Below are experts of layer 5 (counted from 0) of a mixture-of-experts language model. Rows are named router (the router's row for the expert), down (a neuron's output weights, with its number) and show model dimensions 144-191. Each number is 128 + 32 x the weight over its row's rms, rounded and kept within 0 to 255. Numbers have three digits each.
Before each expert's rows: "comes before" lists some tokens at least twice as common just after its tokens as in all text. This comes from a sample of Wikipedia text that the model never trained on. Tokens count by the router's weight.

# expert 3
comes before: "0", "1", "9", "2", "3", "8"
router:110186119124165157087158153124133080094108096176165093156105191154119123152151121170104147157116142157120154172020144182175105158064092129100128
down0:148121072155078088090136131128179145096120140095080108059164151138133129180139100107131113093121129168150203097098122122125097101177104134124118
down1:096128128136141097128130149058101173124169102118183102119160069178167118132196127100064153115137146142112087158114155134125113090108125144196135
down2:145072108078098050140093165088147153162143175180134151139087164122147133117141208165124075109084114106105106191093168122120126129175132143142150
down3:108134140138125139146111098129204163180105130134045120150122225094126119107075143125117175110127122126146043081237129093126133123174116133118158
down4:114095101107074090165157100197118089117130109090140112128075149162130142151095116113146125032150181065163133130168123131165099120149114132136127
down5:139113100094127103118069090124139113185067123120180114141140164150160182193143187171158113090126129150101167100152159114090200065131162134104147
down6:138104121174165130127132096107139184135089104151113128150126093163163170114112136101055168157091081090103148059142131110120113166096095112129162
down7:133124168121127145134193176071168144089166100127121088122126161144165126123184131093134168118109100153189170192136127115180147131134103098175131
down8:129152182155135113092161137117137157135162117108109155181114130088121154106094141126102132124074141097078111103156117100135151158130114098099153
down9:115154134065162184153107129141164186119097124140141180098160122161119161078112134170091108137131038109146115089114114154136108108085085120150130
down10:095151047060090118073138203136173127136086127109082146066090099152132138130123124143161126165181131171094119090154157153146174125127103113114118
down11:062157115111121100110111101183142136112127162059120170104152072142047105167155120122099106154126118147111102151107146116127178055141096064105113
down12:127113115134147111108056118168165114095068143118157109157160135132164188118144084141121167156140076138173153100086144134116149113095149145132185
down13:104147125149144198177118108101122208092095162151173137131164095080162114090190127104129128112085122112160173095138167133180187163133097157179158
down14:132106119114192118164151161137082118143134104135150094092171113119119150097170160153111114107176133167178121131148132084087141098134141154197169
down15:149142148116171170085092161154166174130213142134106200141122076107122181133163086120117084140110159176095115149182158132077174167136077103112187
down16:121127121140130150115166137172088107087136123102074120110132145153131140137126127196133136162165053135131154154099143169105118133106152109150129
down17:138177103194163144144087148152122130102126139117104147146027161160121138113035085116090145202126142139111109126163135117137101175129141067055113
down18:130091125070111156092130138140103125093126122078110145159176083107159132142082164155170128060061137128124171120095129158148128130133121141121093
down19:139135084149135110105123157154144074191093154143164091089160092151200091161074172129134127162079165114148156123160172081098133146176105121114132
down20:142164092145050129118100159090131140106107143124112131133089070111114126101080188162151162143195077123121132071111116149140156103160103131127139
down21:145114134146221161109127133208122141170130161149122132130093106103121127090109090115134106122179117144162161210084150140121158125168141101090165
down22:138062089167169215149062156178112138122100105123142124125116100110118153134133100093115149095097199116154164109063148209098150137163075112087084
down23:130171145104119092197179157117168152173172120193120106136159119143084141124118131155087140124064097073110151172111094154172133174105141137112117
down24:080155134130160092114119101103122156166091117160084066123130188141197113166168081102163117123192100093178177191119084124097117132155128193134131
down25:119126156136147118196159123093183130083102173080091139181101113138079076140113145089093123117190129166162129111093132126159161172135150183107126
down26:117107088130080072143044139136125138122145098109155154142069180145145121161152115129120134109081191146135094169170138140140163168122111097119139
down27:136161107137070138081090107100145095103125124180118176135055206143142124175151084093132147199111159138065149152118172172076090053081144166161179
down28:152197091170122108171151134160107143076083141089118102125154128167116157100088070087188134196091119177170107137171158093109115127106149121035173
down29:123084015136148165136154115104124099145105121157119142129112140133141131089133163193119115156072163100120143134135128113076113159112132153114123
down30:114127175159143111143101091208180123146161143132117148082136135077116116077108152139085121061179117114152149201072135135110111141114174128094148
down31:138119205134152076114184136134076141128140147145214104106106156153132116149122121116131111131181157110038150082165143130088148107168167091155178
down32:091103138167091152069152152126104149166135150113148173154167112124083148126160118122119178123127135165153172164107121078111176122089073146074144
down33:207127163143125118188133103073085150142133118135108078079131154130187125151101124104125158158158131113141131079130124169190120118095109178080102
down34:077122066091136088095163164164123158130078168170146138139150124108121153086094090139132179112125154130118130085162147131150187135150097100128125
down35:155125087109143116129136137044183124178118114148144066097165157051161150192152151094120096086065148138179123174079131173163108150173153126097181
down36:168119114138188139147035138146101145122125114095116102145130111130105086167115140172078147112071141144153174166123095177117181140119169124143127
down37:111109125087113089161135111116105107179130107103142131083091164147077124157157114151144087118163170175105123116162097168188137129086158147108101
down38:170096114141129077176122193119109143153201139133101073073132089138140137138108133114091133165152117113130145196131110146138144146174149174135173
down39:199150128128124150113116128117103125106097164140125081143100069172066083115165129166109095147135131176150085169130126101064162099139158090151121
down40:110134177106113174116101127101144127156162185149186179141160145100160139140154173148172190098150191146142083104121170206134137138081139140142129
down41:155120122183169102190148143139101140122162149085085153096100110108142115140127150119138180117110115120145147111172105112148162194136126124114149
down42:167143114095155084075142095084128098120187104039166111093055108128181114160082086113075136099128111126156100119116134122165146050183164201090154
down43:148080108111145075163113172170101116134127128112118109089086117065099105080038108187108152073117174143152139166103137126084157155171130157115143
down44:116146112069139173163098115121130130140088088131123064137154208113101095085088080103128191077123056137161155148067139076114139098058135112092160
down45:123119141144118170068073179101150140198174111083114126151130122122107092156124161096126149099180156087167146116136135132065092142140056088089139
down46:138145132150152130146100105138152126133142196134129197196166138103104110150099158136164076122110088091068110163165179170121173120108148141070086
down47:125110113084150161100172164097078126155140172088134181143103062066166082082116080106131133166110117113144116084123147150035181107168128137136128
down48:099100073142094132118053067117120167129121107106112113112158141088104127167148133127172095121127106157165111165123094194101142209066171107152183
down49:176183121162137174078138107085154125089118077144057125126110139107105124119127100118184136159149086134133083110098099109090133145091132044097109
down50:142101183147122084117168104122167134123169103161096078113137062125095165100152108080143170119139135068102157135138126128076149141128080175110044
down51:194064135136163131096102165118087164108069156095166131136147084117139090155132142139140169158135111043151095115139154089066146085128068078169118
down52:118164133120087082148180117103123180160125140133182188094108204107148148101096136120144137124165097150126146119084158157126142084163088117140109
down53:140079061140110117135098148097114145102073104097090189103077121118123057071094106104130090189146152133164097153135174157179097075136168091088110
down54:105122073155175182132100150174100150171177042168105127155159112186104140154132151088086124132114119136084125068135110193093131134072087180114103
down55:114151154017154159110188167170067122147108186141136100121118117122125166144161093095152117126162153153119123155163111070077131179125123114159112
down56:130202132124165109184087108106138157132116130131138108176085139127051146101160147134126162127113095091143140101151132100172183148046156164145105
down57:120138193155093099110120053152165136078070152124097109084115138145197192173154091156146087150135146138032133129145142139113123114120172144061071
down58:174140145148094156145135141109120139065150121104127124136113126134156125138129090164083135133067175145131152150129123188110110140136064094124134
down59:145139082146124093205058161155131159106102121156156091066099170094114102093088120074069101133107131116130169132118219153133135151126158149128162
down60:153090072138093163092134064135104092144141178089151116144159087168114132204120155142152161152105110124165085152131167113197092159185123117088091
down61:107106121116189084069123138150057129149108101123151173145111109159103130111117126130139131173142092094125131142120121121097112086167111127197134
down62:122184110153142103137157087167151160176065140105127183103103096170058107162173078128125122095068145157132164086142138114176134154178189084094114
down63:170116134062123171169126125097122124087037113117210143124151126086131144125094101129107164134186131156123206110107138139180106057132194116122119
down64:081143158132090129099117100127106118126056109042110155125140128163131124171177088138082153127101171209096116145113158114133118157153133125143148
down65:100134139172167125160056126172152088081145143131172135170192105100133166086137149166113094107110146070095143149098148141065089088122098091123130
down66:192159131123102071086177160113158123130140111166178141085142091174118091127147089079107171174139155225132130118163100108105058135119123140144113
down67:121137107143108153156065121160154138143165079068138144126151089098137201120129100136105126067203029136094158174129157184119092133157158189113109
down68:147078191107158138130120142073131175164187129122145121052146141112114137146104138119096077128077094130194131117177131084125146172190131104102123
down69:126153146100211126134143145117111128172128151090192138132154129123114132121069127126107119140167118071115074200055071060115144154105091109118117
down70:186120112156075131118123167122154145119140133152174143177130091092115132122115127075064152174070159164152114137100150132120153161103129131154150
down71:163100117121136101149110163165130098107126115180110072137084091144156152080081186103168088137132076117152110128124173146054151073074140118158107
down72:138110123115178117170169194119144137087107163144086128059131131133032088120091083125226196164139111149114146121068189172115144122123114138132131
down73:043123115098102120155097137159151116088154134142125116114163125172137112058101139129070108144156148170120115147130110083130124096136127119145123
down74:136065137138163154160182158163110169127133066118115159174140116113111116121057089160120123149126160123102117152108144148148120164114080186117105
down75:128088143170148052116124108128173152118131162162096166163134063198178105146149100139127141182144118105153074106164158148100147085113064146102155
down76:170141123124094165121078171174159164127107092135114184117173095111131083105162191138127202114123151167103160111105112071114114127109116130172130
down77:131113131117128151127122151141085106127085142094062148113137107126078120124085126172090105129162046171144154142032110203165142117152107135117117
down78:164127162133145098170114137110065166161151146151125112147138106099181106114148100122093079104072136094125096098065121149128162165158083112162099
down79:140079103178168170106108067142123195131146088133141147094159103052078094182152185148113135081114183132148115138109094187083109127085094172152118
down80:142152112104179142155121140151067173144155092176081153122091157110118066173122109110133082115120117173102093059140124145160057093148099111148108
down81:099136121104100082152156104132107082109128145118082141159040145125127105151111154142147093101149108124172175092088164174152144141154164131089144
down82:171119108110149094128196134145114053087126123158166088068137122079149103154153089139120122090131094086152142119110136125162099111069057136215146
down83:122074138176118112122119104121063169117131141138232112169129145096092200106138108113131146150210159126144084180107101080183152106133170129187152
down84:116097077079105127129150096115081151068072126144131107129105157126157168129131154109118146099083142132155059149182100144148148146119124138091158
down85:112142117095135144068158175130121105099145168116186220144199143097130136157064126170107110098168149081163202104160177094133163113136112131113106
down86:131123169102100116136127134132130048136154119122105103120077117138159151113235101154158181149136109198094108104148084148111099158146137113182164

# expert 0
comes before: " ", " the", " a", " B", " S", " P"
router:165101103164143081178118164138117126152169147098101124104143106126109115128136097168180128187083123173117135145169105136154129095103104165122138
down0:190145111166132132153194110152105076145080129201099154081103066084136133131148128121099143070149132144123103087110175121155073117152122130156162
down1:156146154111163168129095108117116129166139095157113107136079144099178064097157082139151062210107176128106143122138113121112085108092113131127062
down2:113058109123108117104090121117137195130163099148078219095137106113097092167097120130114135140173147156168106183088157144142114209162105172135081
down3:153122127119122217090129116124118152179107132121105171106163157157101191155093153113106093146107079091102129158095148148143144107136132155099080
down4:081158088089092100141177128096134151162106106150134113138098079072120156124073069150093177153093101126128141155167114178104106136095148095060183
down5:107144133059063105134184130107149162160094187137150139160157130088080120196099151118138122099132163101114161181165151203115165155116121157124143
down6:101179153130087119087060129043081109103125125112052088154184168097151050113122103129147136085146108142148169146120154114138152125135103110135177
down7:163123127107090203148129124154101092143151142122087112127152060115121125134150095163065161149093120139138134139103082117192179148106193143182134
down8:137143136144115070087156159167128136135098120121137102153116105122137140156069146197158176098163122157134155124172057135065167124118080113126103
down9:112160106127172193156161172083156130210097042124169115147095148130127122089085117061098116142106138196113182118163151128196061122131138147149126
down10:094096164155110135134137140136164133133081147105140140172147095133098062082072135114092132084117091113111104159105137154126090135127158130111099
down11:159115130067167094125202108096159131118090184157124124134154131116109150117150150139153106094173115148160117137162128096114148098145078055151150
down12:128162151203100192141088121119114198111119170115128126135144092136044136132119116199158099138081109157125101144156142143096153122116101086110147
down13:151093137139106104089119156165107091089175137140111163135115125199094103158147097129100153149103106124128147131133128070094150129060133085136134
down14:141127132165137148142165100095064083135177173117140065138178122086138119136137130137096161157131168106079185121166085109143122143161122086074130
down15:119113131146148098096115151155202097142106125110082110139115183161127144141162102151160107124178143125181211138149189080159109089174140109102155
down16:186144095126127176204133146055190145119118101149137135120101176117100107120062114127112136105113158130113144146148123146184163177131148117093108
down17:133171116160127105159092107084122225140124138093113120094093188077052140149140159163113202126130143130024117129111171135107115129122143130155163
down18:175139090141104119152075116148164156129160115132063178109125141116131168087144119174104144128082087165198129120154128123112072136112113090120125
down19:106160116093160142116138166145088122155061143182102121146116130172092159172150119116145125116159069123206153074095123115122136100140195169118097
down20:131185144109125105115169182102123166147150069116178145113092093162139134154156113133108081137103132140078083108100105180095082118131127090166166
down21:120145143117123099087116107147133142169141174148154173117166130103074152130162095127161163100098114143174117082144145071133147151172169114133137
down22:120174108120181091134080078157117063081165097132163096228116133096136140145098160147158080187161103083143118117090174101182107081096106163073124
down23:175140086159105067156175121186134120112096209138149160117123096100149168140175106156145101123088117153117108206161114144118137083159141095117142
down24:156143083114169114077101161147126147110165122063162135101143207138088102069125129122128068128125109218131117101176169130110212174181100156094161
down25:119123114093087151150095025107123130094043091142111141149145138141137148085141107102125191096136205153128133153162127130099102210094139088075075
down26:065153122078100119091161141069127131112151155114160190123122126123153168125122166116138152101119100124101128166060191183101182138164121131107095
down27:144187147162063113147146103165095139139155140120138160144173117168108141159157093121124117131172102180158111149169111151173189133093144123149108
down28:162133170092094090128108087107119150137113120168140172097143142152079121148126133139117167134135123068141069091141100139094127169173179101157169
down29:100115110132092162150134151130169101104108116125078177105120049104096133133119071157084095102091063095103125077076091132122133094157153104128132
down30:158111171190130165216147136111136074089100055102121144138108145102124126125190064115124137131138140144143148073129069112138164135132134099070140
down31:133156204057118186147220141114135159119153091125161150131041146088108145136083105136150159122119091148115168091154153164112134089129120174178092
down32:142125083129131150142129073188116167085134129158070185108128170143146074092182102112118157147107098064188121050178124152130105105090121185120172
down33:116133134097166136068099121055123116121025144148147143101065119149154088152108092132098172164143119113144136101114138094128173125182135082103120
down34:162156131144145140160182115148104139134155103080079120035128109177155148136174097086107091068129115165110178094127140085137202140112121127118156
down35:093213077192153176154103140187093165112103137157069094139153139159132123085113119124154179109146133087134149092142092120101147169150116199057130
down36:136073168148146211109103136122117155190115175139143168064099160087046153160130055093133168195126137118086159094128175086133110125077129094127084
down37:139105180088114142153109164106108125147174147088051114181069191120109091123111130144121136141132082168157169174151122124101143160073137101138094
down38:135129154148186138158137162132109115144127139111120195147027148084103179122099146112165175131182129136136150112120115139054087132124114209086116
down39:139179123154176110101116144128135107123109081090100135168108097124137084169082117185172122088135116125090168122157140114123127141122129123119161
down40:076088127144145143097079109148121101106229185140144165167088107077143130071188141156181083086128166151147152155152128167113162146126150102143198
down41:117102086128092128080073125187079149100140142135111088152150092168119116110049152136123177141172172153102168123141085117059142111174170136099106
down42:099121158147154189168125155146161173141107108149135080118169101162107093129183104144142102138113166119134105129120149101104112173122181127090143
down43:123202128164178147114186106092136133110064109081175109071157141127057098099090127117157123154151148113152127187157188178160146087124162122073117
down44:146128171162094136128180117121089117183063076083115117120201115132092097146104090133161119147142178080171135103178116167125131156155155093114142
down45:124131094130189098158133107156114076113158138122068108143153126147110112137088110148066145096089136102163141143140155120117095135103046074110107
down46:112072111153122128204127120146087126156123157179167165134128111135118137071128147144130168101119140143082085154089108119126186134081107125131150
down47:102080156185139128093118175076072099124116131121147135114162123134086106128069093129090150140093160116151197154134127105142163125159144153127154
down48:072139179158150114131120113102175135124177153147155121136140116116127156089083127113101110094110129208121187188154153093143078129118104138131090
down49:086128096107160140101066099084183186160153102082169091148077122152142156090101143145125161166102108093164195159092130103112136121138071071161128
down50:134099184133147204122143115136131102135159155054123143127072159152084107113111137127181151167168157119118169116150153150125115096088087120152115
down51:205157136107171111183190153091123063154161157192076134154120167132111120115156110095165117207222143170115114114107110112086145082184109144084163
down52:155115156135113078175181140171146053088177121146163135117134142152135128110088129121116125109141064138124151172094150107125036138239188152142155
down53:104159194152123057111192101136168162184090144119097098152082107150116120117096113141133117105116111149130145152079139091132130134089133136123104
down54:092155111128090128149100115152086089139144133152145122103103164120180109076145189131127098135070172107141159167148114152155111129103135116075170
down55:137129170065186114099139116141162110138120213171150145086154114124103189071095084115118182149159110108049158110094171099195193123103113125126156
down56:178127081139067079127141107173079162167109117142126118084058123152116106134141093108070124166173184153127171124147149103116147175132133063125143
down57:107106101144115157152124099125147142085104157103139131134104106142119126118137113080128172136147153088100117183145092078115199124150134090168170
down58:178132138145167122118157126179066125164103227125099143089132105137151207104091102071148132173154138092117078104135106128089183160146118112141054
down59:068152149167141138096147100070096106110068070087113113105153133134129140109115133174142169160092102155150128164114108160175148087120189125076130
down60:132074095108182132177149203113198138165132129128163140120114049113106134143159104167146105148161108126181103107155152116155161097117145110078099
down61:146129140157166125133139195104098145169136183106131081173120119137150140126129156157127118146093089139096091100135111112138163076152105144195074
down62:182149161090123109119171088067118141139063089069129101133127144097133139213101083129129137115100097116139149074160114115164091168118124094110105
down63:059147105079141143103183104126138135114105140094143127115092120180136083156151131130131126093138093166164170203099128181054180091175086108069093
down64:129130086103171083200151148168074187103104111088150144114126182114095179125109106162127163124087111092152111154169231085123131124167106136129171
down65:133162157176111137185109075164145083091162108109101128126183128107137132189055108169130145140127143074165108070146184175130161132068094116108095
down66:184144102117102123099073146144087123090102093129122080154158151110146092130168101086070040153109137148116115076117131115158086088094126154109160
down67:192114161128093098113096149110155147124118127094135150133111117112121167117086127141145125056167151117152114168192072156131138151145071124147134
down68:119176117125141100117107109101130077089073129064126124146130115123100120137125131096109152109135104137049096078190117114117148153129126129052154
down69:156062096150105132052198081098155080144135120100142175115130124062132135156095099162113123148166175077153117103145123141124163133169183114150106
down70:099127132105132059187119167158165082168082097119173150107157148141133144148177078086148108128139165198144104122147119140121171129145124153126114
down71:158097145082143188100082168175133112201178062104136140146122165113081090085127151097150168139067108158165099151117121070148143156109143095075158
down72:094134158111148146129196128096141103178149104105115093172173134169127147103182088132159141115154145133116145103143106123089117135128182090131074
down73:065107117207168168115148123092139176154125159168139171140087125152087146184138102123123104124114134108124144071151093127160130141164143181112134
down74:139139124134135161058139220071136144139131087134201154090114119188114149085138173161106016134066142163120079151150133123111107156084151141180181
down75:127114122124123110138136121157115160155141162133182140128079095113095122137141131114069150164173061126113122102118127111098075134088107158111188
down76:104127117169112166128142114129126092124148109138110124093109161193182117107116124156137154119090163150140158147146126111122161144182140151117113
down77:148102136120141084158110137082075168154166063136107130167169120114108154093146103058161135088139129111133144133093069079072142138175095128149099
down78:119093156142124105102104098084132146096163109161123135122173121145151153215116112120125125115150153127108127070120151085124139151099123139121154
down79:146123118153116073179105132121059111164129133128135129094139111160081155110099125190135157082160113130144078151121123057112151118081179110108112
down80:104160115125115173119184158113077127177095150161126130137127165108191110180133120171071122123124094124133146088084115132086133166157184123143198
down81:162107157161108131111109149127113171134141101097118122123080136140165110089091078153156120115149097182153091119168202098101101155111070045181152
down82:167097089129115072096103145094128121129129129173149083107092165124108105106112133136156121152115133104087132175100184147075076097081114160121104
down83:125156075104133135152085095091114223124106147110140094124134184182161127154086129125113174158134080114147139169161076180186106146168175098117143
down84:103165130125159132111106170120156176118142121093167056053087141143134108109086131164171077098119129106114164122128102124156176149153118123105118
down85:116149176132100036158253166097127073148142130079141158102163082131127146177106114090112134093088099114212082130106166134199152081131133171103118
down86:063061128148120136117107190129177156142198105048159116134153151103126211115113169157134069119106106175130142151139086114175108122221148123169114

# expert 1
comes before: ",", " of", "-", "|", " in", " and"
router:073141121117089132124142134157100121100119112088089155175140115179125114138103125091102086064168120106180078118103202120102123132187138083134124
down0:082164135148181157088093152069165157104099158137123161145077155133133212096095149125165168160140104086143137155110148149142143118088160062143186
down1:141126123179174103105138136136132109182127075143129125154083102138172163071153079119132127106186172048157127086154127167156171108130118159149095
down2:054102075118139145158136150082158138127111107123138115110139138123177162133153122100144122074185178085141142108115135101147117091171094097147127
down3:114101099129107095112093099142151153097112086136130086091079156157070157103127103145107098173082058089111112107200099104159092137091123131123144
down4:214108126104095137087077024144136132191136095131137190108128158152142122098171097175076194139104143114101100134114109144154174141120150130122090
down5:130131143185134122156094094102122134113126123157124141135091153167162172132077143114168076156120129097103091114094126084126097203097132090089106
down6:088095084151125137142081163161151143124128071158049118104174092046122068099100112165146094153130122089131143164129131147135119096111110116124167
down7:148078105113136107129079122172103165152127125110127169173132122101117104089109157107134125062100094127114143180058153069125136125116108135122208
down8:206182142095094159116098178082048088165120174120168175106120089155130125166117149130097189122123134156100119081176141178143190132134165179128121
down9:090067062109155132092132225119156126078124154164136151129117095144123155142106141130081148167191168081148105081113173098124182127120163117143156
down10:115113106149134126115132152098093074114144184113104140168163126065153112106128161159137113125156173060109103158137166129118100157120163093148171
down11:152116135117084108234136167142129108111186115145115149181067143122149142076115124089122148149108159165146104175168153098161095204150085160169105
down12:118134112162143126108152136069157145128080101151130152123147107127152121131122118128127140105101088074105093113054160143164062086102110175129126
down13:149072113142087159097129123138163065117182123080183084111083099148162086141155132118121189157207147155153114115123088090139164151053133099114096
down14:143114109098104159061108168168123116120160081135126122157173026167059154092185143173145129104093168114166110111134078156158126130110162127147135
down15:170090139089099151129105110143154102106172180099156101118146140111134153185113127000120133119101135157125113121166125146173168117070108114121132
down16:201157182148135172100090077155085111136161189086147108124067130139104150145107162118076156177073155125069095149152146163113119140119141134105112
down17:085081146114096124136085055166135125123102181139115147163134171136132107135173113108149119150198144144075152136145176151114133135116141201111142
down18:184180139099126177138113137143131152130126081143168087108149100168129124186067160156109172091152097144112158147172083088121083082074152109164090
down19:214142160112101114108180150127138090090111118180095117102089156134127091117116124092183157116075155189169099167124110176166110141108143107097114
down20:098136115117118091119157136112149128136194063134159083133131152144145172126128114115148113122136149113171137123135113154219109146193123122130177
down21:056168126107108175177164159130135164150121169188138163146135164113109091106083135188143092166126090099087112127105162136083143110085080120146072
down22:147101070133139100109136095178114119120102115098171094120112111134118128151154055146107083100160123182141127069120161165177114130155149129161119
down23:139110188138163120162103157165089076114125148182185079074057063141165087097111107098168142121136144099153131136122128082158162146081114120171097
down24:125135099133117168087031139115081093160091135151193129146138146142115092151157109134066146165098091164128131121125082117104114124122136102108133
down25:143112102155119104200135106104097139122134110150111097137157186121111079121122142108168155083104141123111165155144119156160143172115128068145104
down26:129151176069051138076121094075121103083108132116111133089116180119179137192177177122139149155131110175118044172109166164126155125114095101134112
down27:104150198151175173100125107137138138094130142153123140123112075132090163142103111130152142113130086165127122124086140156129065066072093146191161
down28:115159111123160129114132110062113171146108191116107159164212094117138176097133157079145107105161116087170086085171159050101108074090151134129121
down29:118128159100137165117117103159162173127108136175062080151116090156137143142112091207143121151119207127135131153152060154160106122173154132134129
down30:035175081142133086194172139168158138119131155130078146124073153165119107116035089107148174154113102082127137153118148140145129137109132135133121
down31:108093175128149184131120127145127165092121096124168102143116159097147126072135116191143143091072089117118121128177130108145062058101159082087170
down32:141141107140107124088149105172093113102158118172149128124130127116060150154105140129086126151046083178159086071091076054103116159089160137222098
down33:117160141215075099148172107162094206188154115132119141111134152065097103167063137171100186164161118118128156115111134133134138126121106100144107
down34:122106078051144107145135171160081118174141108155101082127153204094100138081172080132116117079114141191165095088171121109118107129116164172108111
down35:201106168086103168124033150169127178161107107115125085081075061133143143069119101170106101166132135108082107122164123115073142116130178173148099
down36:147081160102112090101094140151090067113139109138160135054137104192136148148099153091153179134100116167143104095215137131087125125098135143141068
down37:187111107135140124134144131150057117169152151136107128169107130050185114125114127166077161177148131155114143113134073094134160139102102112190136
down38:103057170177085066153122125161105102167108076121138118171170137109083107160116116165149138154103149099193215107091125104139064152119133098128123
down39:116124159169101104149148102132062112106082137127127180185067115153118134086148135171109126088080091117144104115138161158176128095143117132115130
down40:209198125160142121137158120119124123113221113123146098101115144186087115158161119138074156167180057115107112126088138176116134119098122133105115
down41:118130122072098143159125142149172115145134129110079115145099086194179097113078167161153100126186135140084171128183141105127180131096204130156107
down42:090182113088118172160086186177123093195102124113163084132126147166150096089108129169146111118166130140126150095064139086118120131150161086184132
down43:125100108183116152142142113129145123154142152140104140137138135122105166157152149101167191126104136066099133098123175118030079135215155184122143
down44:144132123125141052152101132119162100113113187111159154174176118114146148157094207146115109125105118112102126066100176100081061109142182157101137
down45:148134120102166114133140132115090208101113056120186068163118202145153124131115160106103090154170082145122138139177133194176139156132119163087095
down46:105104122105147179134162061113162059103161163117117145179115107139123164134144138140107107115106133155160129154126116076169096121143130127127160
down47:111085174170166146106091119143065139092133093081161143169182164096117112143064062123136050123190195120102122134111159072175109136096124076067124
down48:071111108084137090097070136155125136100140115163134130114119102086193150132139112072111138132196061121088206129115127137158121109144150090125122
down49:144147136188082147157074150094095121116134091156116106088081187137129088130052155128135185139081122102102191095134097156159077152112193076142113
down50:142095160133082110185155165107145149169188186102137127112118140119145170114117129107098122101119139105066052125159127112182125112165108103126113
down51:137156139101150089151156169106114110111105131150147135103152142202119105117111084129133169081100066112090139134060138180119114073104080084107056
down52:014179072106176162168210130099149170103181075163103112142202106135097156108107117118107117170131122126166128067104127073195118113186096114097145
down53:145171116150061124092068093121175166069168174144131129048128113142172136201135140141181102152126150128157136112149086156156131169120134127128119
down54:116142122079097196130224149132117165141099121108081092143119077107077157104077130116062201144057136126111134133129140150070161168143147123143136
down55:128121175129146105134127062091125204144095094067137079123163072146129123159176172141149156083112098102130122121160116164122200127186115104130095
down56:024142074119113039099116174129124127115173132149142128107123177132106124152154176135143039108140137120157105133105170094175103146111113045078145
down57:144125133097103155104117138138046193160154115121059080150128083118138111144076087091054121164093070145182159117160116146147143160123159050130092
down58:160120150081095137147112174165145106164178160165135170113119124163113166130087092194172137203109144079078089111129145113101145090107139151130101
down59:059121114065141113147165166153191160139111094112102144138101161065122147091142106126103106130176130050170067141174108096149163109167120076134120
down60:226126163147119103124101155111095078149133145162125166112097155190102107121099113135082097118112148171172083116133105193118159151132126134124093
down61:111149139099090229129196153101096136156121107116065119160101104124158120149101148141107084082155139201099099123145176156115064091137150130124101
down62:076183092125120081136146145115163224128147169128118113159136152093166146124113136156117092125096085111158110158112195199191108080104090114126190
down63:117047144108133182146163052157140125125137150117115132109143097106171138199129096089126089118155104171103156113153149134168163092125143133132167
down64:136143140133161114148154151161118125114153124142137144106082105128106088084135155137097136128142122125130106155143076079105147150112113104088117
down65:170146125080148142115139169155090132105081151168099134167141135121159119093155129109123124089046124123075090094138130142115149123097159099145111
down66:096135168127111103162161083075102150133114101144152169092159203125112094131116135111102089149134173128077097100120136083064153071108147069076092
down67:106127144125170124075092087156131084174101138159091149114199072124130110155137175110131103148178108184114120142115085062141149117146123127157119
down68:143115123209162174110126141122164129147107157129151132060121086136090052200133103158138126131085099113140171175149061122117145106123154152166087
down69:103148185154164145123120091080132136199100122156132126163133118142111133168105129141125067114093139141071110145076116091118156120117144126124100
down70:120129130177116176142124114109114161108136114121102109045153120165095171104141146126133154110158161126127178110101124151125151125143102106083097
down71:098148117129197113164124138071144157172111124120089061157157088077140124147085127086126184129089107085136157214121093112114127127147165116172135
down72:098121121178106133113174125136124119125124101164216116136139136133140138065180163136094095052134108156055115123130129117171099141124074147138135
down73:115106137111091111176190127147144140120191069106133126110179116040118122113145149134113093143109103114133128147131137097182120088143128184209159
down74:144181173130226153121178159193078091130170073156098120161079051126164158140197141143165112091040135121130078112119108102123193084112109125175108
down75:123097080168148162114095138091126140128112101096131120154140147148105135096113145081152177075137085128114151121097171123124156111118072159102040
down76:111082135093110088168122147166219139114179067133096113144152108079123106153102071124165105098079149060086142129136164136121127148085083112167206
down77:138107102132174084128115140091138177124104071077147081082122125114104180137105140139146145125077168137166198156166124108132087121121114095102116
down78:111211108144075030087120167103126111118152169139111211096155136153121082151173098109146128138162163125197136135152181138139152148092175189106122
down79:125124143152084062152113105014111118094118152142115140093153119122126138128134155113102158094107109177095150142105130181146091144112195152126169
down80:099196150122112094123138173135120130152123097101090195129089113168082229058136151146118146095167067127104130116071112118172150149185123154162157
down81:118137093108183128118149153075124162133085142098121133108096095102086213144123123159150114098174103127138098180122120051174090107124098129144154
down82:182186073119121188127116170147140093153145081142188165086123129206103135117110149121147082131104136133166140121100147151090090102103101166140136
down83:021134142100114123159111115153167128102103077128126130166172116079114131117164142136165113151061087108142106119074128111139121152133103085114171
down84:083172163123192141126133079161130179136151096131134164156117126158047108140132126110109080177105133112124164067116122157100109104125141104208110
down85:159110121137102105143080068126134086113135100130161081170156137137109116141151177131137109108115112205180109122098062153112123107169101135109090
down86:093172094184147191127151089103136152160124060191116129162131081099166188150177108131117138104074133147155185137138089133103118127105121162152128